{
  "n_layer": 13,
  "d_model": 192,
  "n_experts": 48,
  "experts_per_token": 4,
  "d_expert": 64,
  "d_shared_expert": 0,
  "activation": "reglu",
  "moe_layers": [2, 3, 4, 5, 6, 7, 8, 9, 10, 11, 12],
  "n_empty_slots": 6,
  "router_score": "softmax",
  "normalize_top_k": false,
  "routed_scale": 3.13,
  "balance_loss": 0.0118,
  "balance_bias": false,
  "router_z_loss": 0.001,
  "init_std_router": 0.0377,
  "lr_router": 0.000989,
  "vocab_size": 16384,
  "norm": "rmsnorm",
  "norm_eps": 1e-06,
  "tie_embeddings": "early",
  "optimizer": "soap_variant",
  "lr": 0.0039,
  "beta1": 0.95,
  "beta2": 0.95,
  "batch_tokens": [32768, 65536, 98304],
  "seq_len": 512,
  "train_tokens": 370700000,
  "steps": 5699,
  "dataset": "wikipedia_en"
}
Below are experts of layer 7 (counted from 0) of a mixture-of-experts language model. Rows are named router (the router's row for the expert), down (a neuron's output weights, with its number) and show model dimensions 0-63. Each number is 500 + 50 x the weight over its row's rms, rounded and kept within 0 to 999. Numbers have three digits each.
Before each expert's rows: "comes before" lists some tokens at least twice as common just after its tokens as in all text. This comes from a sample of Wikipedia text that the model never trained on. Tokens count by the router's weight.

# expert 19
comes before: "\n\n", ", ", "\n", "–", ".", ". "
router:571540551609463452594659550542434448484469520464528439569539399488394487520516513453530555518490517452456447453443524456509471559485458478445520455523462506532536542456468447475465597450418529
down0:440418542478525501565510599541481437466493520538563572452458553529422496543448473421458423605480395505472448542484512584418574577504596544536486482560484535434526512455531581469526484490560524
down1:483491447451487560491465453503519431447495571553588471502535442544471463505425467546524488539463481443540490530520520494592540495445590529528414489536425492535491509484443425527603481414448515
down2:526531438452510461505478606456469555541412507507579349458554453534488500490463602497526556528490525515534446417520406426581546468507592593598546506528517523500548433485505513522514501476603538
down3:534519365557527438514473548469494557445600495544483498473512370522449605551513511494534487612358497514598511464545588462572515474519501496488524554526536428418520506501468497587484523520445469
down4:395507398444514613498495492432474478535514424518530576483506463597523540540547532495563532443473536540445499456594518548549565489489524509504586500483547578456540451486522402470446582581486561
down5:550489513518417550492430476490518516507515528506539593462609461545524464550537592474493481549469570454375486491472579502494649471458605485549467448493577462521452433448551449468538542533466522
down6:508497554521464472443451533515438551415486494517513490484600525466462492490497486445499568541496543566513513535513413459549416429433557499544503480571372532548467521517503570502442505436532536
down7:468490430436441434443464515512486577580561438506537581506461456561506456535544504479564518546383552428442581488571527623541474558570539493583596534534453461511582461500572446573534528480457459
down8:457500464509460540495451563474548478473468458454571497532603452477500474464434549427520441459411480498549528504551528437596463491531474578528467518532395599481558520525518535501481526544441470
down9:390551500374592437459558528568423497479481511559556487510467530552542461495536439484485535513473420439496563523564514404579561537529559440474384492495408498485441535401523561457581450395447390
down10:558517571516440565411476575469563377553414481570476461528520569519509415526481585504435566465471499522565442507473496449523511515519480465449371437468460485495586498393526406540480567535523480
down11:590460564513512564531476485420535456452533577529535502561545459534483542581522483514560544491580509545432532480505474490412459523566516529392504440546504525513511483530564509534532543541516444
down12:489501471460534590483509478520521448586604541524456497489439495455484565483510453579497607484455518463624540494531502444439421561489444414588444650519510443520552485474494624501564543432494495
down13:469626507449524433643536501479592570517414572479498497579559534448522583501507509470480442480458448398433519494522480530481500556390527557519562474460576556557556448474474491478474451565506417
down14:566486496522386440543502470555523462387436491585445477435580390496564518449508474485519461481413501521474500576461540582404489524596477495479496468493534537571405532487502527523557500472510503
down15:437451394494418540447507504520412546505496495568440450434567464512450462499452555461474523518447482534513496505505493417479496532412541516632610445432512492527480531478533466490490481552484490
down16:444556493492483541520525501480498500551457540525527533487487445505532491458487465522526473505469476517506442500583491479522425462520502551581381509423435517477497591479540499541588431459616477
down17:511548511475618495478497504447495461510536433512505537495552541433471483530522506457492526477540537474585513556438484493459470541423526518541457503498473422471482531510516483456505516559516330
down18:521570518478555558419588478532464581558430520459524396564449456454494518544582504548469522481507449478530432535489475430450513530494504462600456391532598397478429511472564576542503517457616607
down19:536545504546539449495541493487422526487519552491581506484539475490482504435475513503433498508452529468548445546426459496461532502492476482539425406441417517511441549524526466541610572493457487
down20:469490457571417506598435447452431487438511492577522500464442508491546535525521474578469487527500413480405526376524580526498466471483522526482545491448518501553496521464594479497476485490439510
down21:465448461516514497448491481409514451450513593520413472577626464489470590415543509499528513535620477566509474406507485558444499508577522431482397441508448527489537459528488424553511422501493501
down22:556566478546480541482587519518436541558535490461566531537464457498466414442473609549582574514521452535468521477470575441500518493612499424538459561518548478491473467448532536535481577515461495
down23:449487513486522531472454504504526477535553508416480548456516502506465533421476514571520475445494478461519522539433438485497437478583551445518515490551495519564491510488560527603432505538582422
down24:471599518515552509400564410496517523518468584530420592419443544498524492572492523455519455516451522457581487463452507557475537462441486513415488597522517494451485453497540577580499508481536431
down25:451515412392504361457389483440559522444471450468511520527424525474503512491453451534454522446517401525551515518465504522429456449499487401532488476517517551467489407527438465569419560485528438
down26:524567454480445514507462462520496499544421538558446451432484417570537536491490609475540527544496486469486477436488578532562517418471592569536461476569533561519576539518543490525462538472429513
down27:437472470524525483492497496437558484544578473487566496502530464510566494455559462510539512475558604499523336479490523472599525478551492431501500453544515543475526591588476525532528468442481417
down28:409523435578501580438496423428432528527446560418432529472500485473555539431465463520485478520464465525552536403448484537518449554514443526504530428567490541582469467553432517464558551556558500
down29:558580531562513505619594595432559505582594463541562468451488491462491421520465521429547511442616547522412609452540536473517522533456482508562484538524599522498532600533556491388413516451532498

# expert 23
comes before: "| ", "- ", "\n", "|", "tick", "medal "
router:419483423611403487582543528507521448462469518514536434514532474491683516519509538473433474502462413486490481467467508475468477550460482465564515490511492505507509528467471493471481525477477439
down0:462457363546534611406480447514458553462525497527519531511578464606480482532479540505553480583539570574563473472409507578517483455497500467592476453489498450390478459543439566431452525584484548
down1:437528502387398480490532515459537472635508385549432569485399523514530515427393475521471585472519533431520455603429484551555478472487411494520424459416499502435497499509480556469597464469532550
down2:584556497532569406464531478519489530602517527501638462493555577408574450598492475543470500512392554589508585469423465484577490542484565477537526539535435590439531526559505468511467505454554544
down3:480521415508405599549596565483509576518466508457499462548494538521447427513518513470519583511522564512399564459471497466472462503523520580492528508543476575439536517454506507511529526569523415
down4:524588578588520439535488539489414477446444539497512461586505491409512507631521615457440501561401525508542531470482490416534489495544560441337443561533448546419544589555498493463551412534417439
down5:511588539473569493627524519544478483551525521462525511460515534486526539518373535462404535430373521469503581476474467471621532453526537457464578438525583486529455462539364477437464362536542516
down6:511488479603551596477519451528503583395451561513454505521419400486444560462501566492506447526514549549457449561544564486563549614512512445498477507449539515460592510526479451568469455467405514
down7:544509475513437451550412458490499486505557461518468544527455443421598486477510440527425490538503397491459518508451544472469539496487514449415365549440556530604506445489481467393446468516547583
down8:554578477586505478532459509434479443537544507544586463531399478474490430535489483446488556381516432486494528465529492450570488405460469568496512585405493516516508532595497503569625544414521545
down9:483394539553495509455446487490553523459551593475529506508593460507565600580523464558453537529475500511550536506540535460541470487601615433577458503560496484482514384465468456450537563504451529
down10:524591484497532464537609572572486484497542535478525450518497397354477544485504534490477454560458444448362474368678513393459450531441503446452542486550515453451556507539502446439480480478521441
down11:562566590498443475510523507537478505511521434496496447488503544517503463503485490484434561510469545503460552479440495574460422524496490615564493411551408529525599377497496572475475568555462579
down12:491505515494549493443546499521436623462526592355500448533460490521578485508418506502502516444450540458560486540505566495525529606504537545565461541519504487499535378571569492509444440462554471
down13:522406457472552485499448465542497443437485450424463557540485495544564509502544500506519489559557519514541566522599498435572530448499496445554458478537401405520526464489473540492439494555481534
down14:588478416501525563418480490528475602585521622537459447466520389549537436514530481605504518518645590478516500450457439485487512558516404563431502444432579428512497527493517538550439532541447520
down15:490507417578553503477506584526546574473527568529455553564497527527532470529516420565538518509475475445564576471473456515624438494580494535466521492474421406442517486497585524497516489535510539
down16:483534475476573514496435460491518535550410560498461502507527524484480456477493547424513527409469464502591519515503404560547465435471484435462480537400562400537560566426482442596519477529527501
down17:461437473457462560549499515520489443363439526582478606433512513495507490532532457520465501579518576506467379543456536542453517505488548385451515597531492404536574477406535506523469497378466460
down18:500463410534544528488595431517440420502419491529504489511545449628465518432470489574554477450528476576592525539519456431537438602478570391600538512572430584460493459465420432488496596448526486
down19:532480431485394436435552511551508485518551509421517571504548497502434481504508406416509542382467550498582478552482398550461603567500443526514546526484546546512554553519509527482444510585476521
down20:504514475448551505476410407395576527503500520541472560563529531446571531542500528553523500517470513522489546503527510481496451478614488449569527460488513540522523548462516430547484537464524554
down21:495518543385443450513486479474535512505554442541454553420461521478382611547492524478602562405539498494464495506491473430520421506571536556430476561528554495460558543542546445544529418483401545
down22:425486574503533526498535459426360533452450581470554483504455483514518559516492493411431579468459512506480536415477452455538486529599440528498503508571496556484486487517426615431529495422540431
down23:427511584436578520490430509511472540563514471533425492474499430565551394516476496450445446629491513436484571547476531589574554505473621554544479461507611500408518454587507520458568459592502443
down24:510566507509542511478523472547363495487517515414491524549559495479510596486481460493523380479461440481368426495440445511568451534550571476595542520511546587506569530412486433413382447559472457
down25:512574546480520558600495436552422576441483546410478483512487506451547433527550559464494381478481460464508442501548465612598519533505486437517421493448519591542492560574502550476563452540480425
down26:447532472527538481453565567501503559546540598541476436530595491564443412535538460447520527623456439449517498468584606484514450484504455432567546443547486518442601524458527370501436470546467494
down27:600546602522465540442500414547498440565479473555450459473524526523469403560446525622470470497530512577507499455445420467495448525411481465483625497505561488483479424466480485534529500522482507
down28:385500476554487553588489444476540546510470518504442452486542494560456587508544439415480486564476477481475464582500548493501542552578556508494493486527518562538522495578545464492562533406498582
down29:467490354474551478544507540546579499501438393534455482571440540474498441549523447415499533619491533561438586501433468498487506569487510528488493519552529472516485465471418385444570537522477463

# expert 14
comes before: "- ", "| ", "\n\n", "0 ", "|", " "
router:611591597583364484450551524507514565470487514417554524503531497465430466542528541485378447467475482462470481465474536476509490549464449469504550471508480522515533551476459459486493574465493431
down0:464465444483528436557525518517522463507473532478554498577481505548568467432553444544472488478511372520499485490375605459565456446480581478573438548526523408564424500480480535450554471481478481
down1:523491510548544520395514466465437535438423524489586528440528548536497568520501501469553532491521515572513517527515386499534528548450429451433433606449514563504588537543612525484551370504514515
down2:512448432450510470543466471424485445502461490405461529374461473535525434450427512607464490489566472485443519439560576492626485423478341558465489472468546536539434519588520517543515507416416458
down3:440491475522528542530427502494414512508567510530444485558475472428440498469418480495503476519587515490497559471532505471482532472541491588525547451416592570482440515536498529508593573601448462
down4:472495503546446450618511561524448486523513503500457496532554590504528452473500417442438502492471461555509492513501446419449476488573551494484500442490508525475477525444512492472383423546387573
down5:505537428493488528548371512556510554532469469501476479497495472629492498517450473462528391473516576490476597493475494413517493463508453530536532505493499483460461471517498542428433446573394558
down6:464477537549443457442475508464649454511451464546501431482568563507479483506650568612571485527415597375498473570571515479442568505447531575454516497492534444418561577396506526573513476553527458
down7:566506426448547595522411506543523477557522543562582561510422412509436555475409486562484479457487460531506472541479468433449469543482485528507579531510517532585462472484583518504478454485515426
down8:511501475504578553484480587412512440485380479439389521414601598567520493429506481509473531533534563473514495542540499406538469466489434522556537444453526496569508580487505424433483455600510504
down9:541480397564502520527484521577506455485525492449525515498399533472437389545495514513510298523537454560499461482597488396556443545460464435451497481441497609473483421570431504481449495570625496
down10:483463504467530457536475572484537450507450390538541446488519585468492481473460603540500536418508463472480485534445536531567454446567492614617480438457479501526537539562533471480544501524566448
down11:511466414578578605502485508548480515511475483590433409513559479428545429470506511512440446457468434510514463576557483396529434432585450460500413461482540463525479479520414540507524494416410485
down12:522509519563529526530495548472474488488461507330531578440477566539378499516532439496422431465499479508568521530524500399444502494466508470478500558490460517525357491532551488542599535511483494
down13:519578444517632533532482471471511571499539614527588439426470502463631467530539517591517542471415412601431511569502435407519549545459505423548472505561559568590485455448537515443486617474393496
down14:539497530538450614501461449552501555541524477496464510383479469476432572590513578511540543456429544486524522540526511526522507495515549503554586458537496428505485548574490660490503506509537592
down15:462510473431517598565578545394570553528448491476468455433397484499469531491496457507464429533501511533444484478574511505476478489430504476480439434509628468584529476520578516568509437490488431
down16:445534539505495550503517533450432389557444524452561502532581527502524513388474383428473576456463502535517470563487488544517533581489429550457471593513473462519461463430458527427432434603553488
down17:515580526558430502528526446480436559554461474505480495510491446514382471537510519499538440603539537458546535446409498540507500504436442398559458511569446509502455470550504502504542530497443596
down18:486452415464503453553473511487439537496501550518584492430465506519524452471562470500422496470478474496433485519470537588477496575505527422519555515511492510538555572407527469504404506503494499
down19:493486447521425555603498557518508576486464467489431518503545520462509543484472490469477503510572514508516445534512434493455543512546469471408462558504515532456568446505471452568450414501645430
down20:506528426435536568535459515544491534475411545513569442393607515441516492506564480536415479616522530540582484614484491478481460498536559507451538514513490506547399469493427456500563552479507372
down21:441452507539550550541435615491497469444486499468511456506540477543542484569463479449509553424515491556550570472588581482572550475411491496465556550576473453524491552530541565425539550596558470
down22:400417592438509511532478497534479467528516439433497517424473565482535524555530468473460441547518486481502487397476581476465472474626512456518527540475477563429498577554448538533496425501528489
down23:564501472550529530454512545490511547470515525456433494521505448478548548443522508488467506498483500428435594370534500428541542492502469475535554545513486468466529415457499450546520526546525495
down24:447490590505423522564482457498476438480466515457479506498428477572546464545472484520487513380396390518524569559451533483522492531587448532499531523531509421559526410546538392460477466500486578
down25:506504525485570498511573519547505572495538519494505538467502487478565520485515525456462407440410597487474423532512488569440488515464464539476471609486612583551449446438490433481496603400481506
down26:504459595480579502519598501531432603527425508497505445459499505468550500473516379494565490548523464497574441566462581451490521505544529396503546469558517486499477498555408442568553484478600450
down27:565471559431505436423431527410522540485523512523559511569552526503657429586462510511473537492499509488534487453603478442486436487484437378453455492543514540540510474450469488494509517611515441
down28:549436515510512544441486578348455507491502491526536437456564518499569484588467461629542539559523558489490597461566537500372498561458408477528548448531524429456469542517499459533458534478429472
down29:623451470545513476455483371543469512563440433494447431503412548521488511454489490585579475528485505518589458572562478482431552544473452571521443466474585483492533522485480532576458425552498461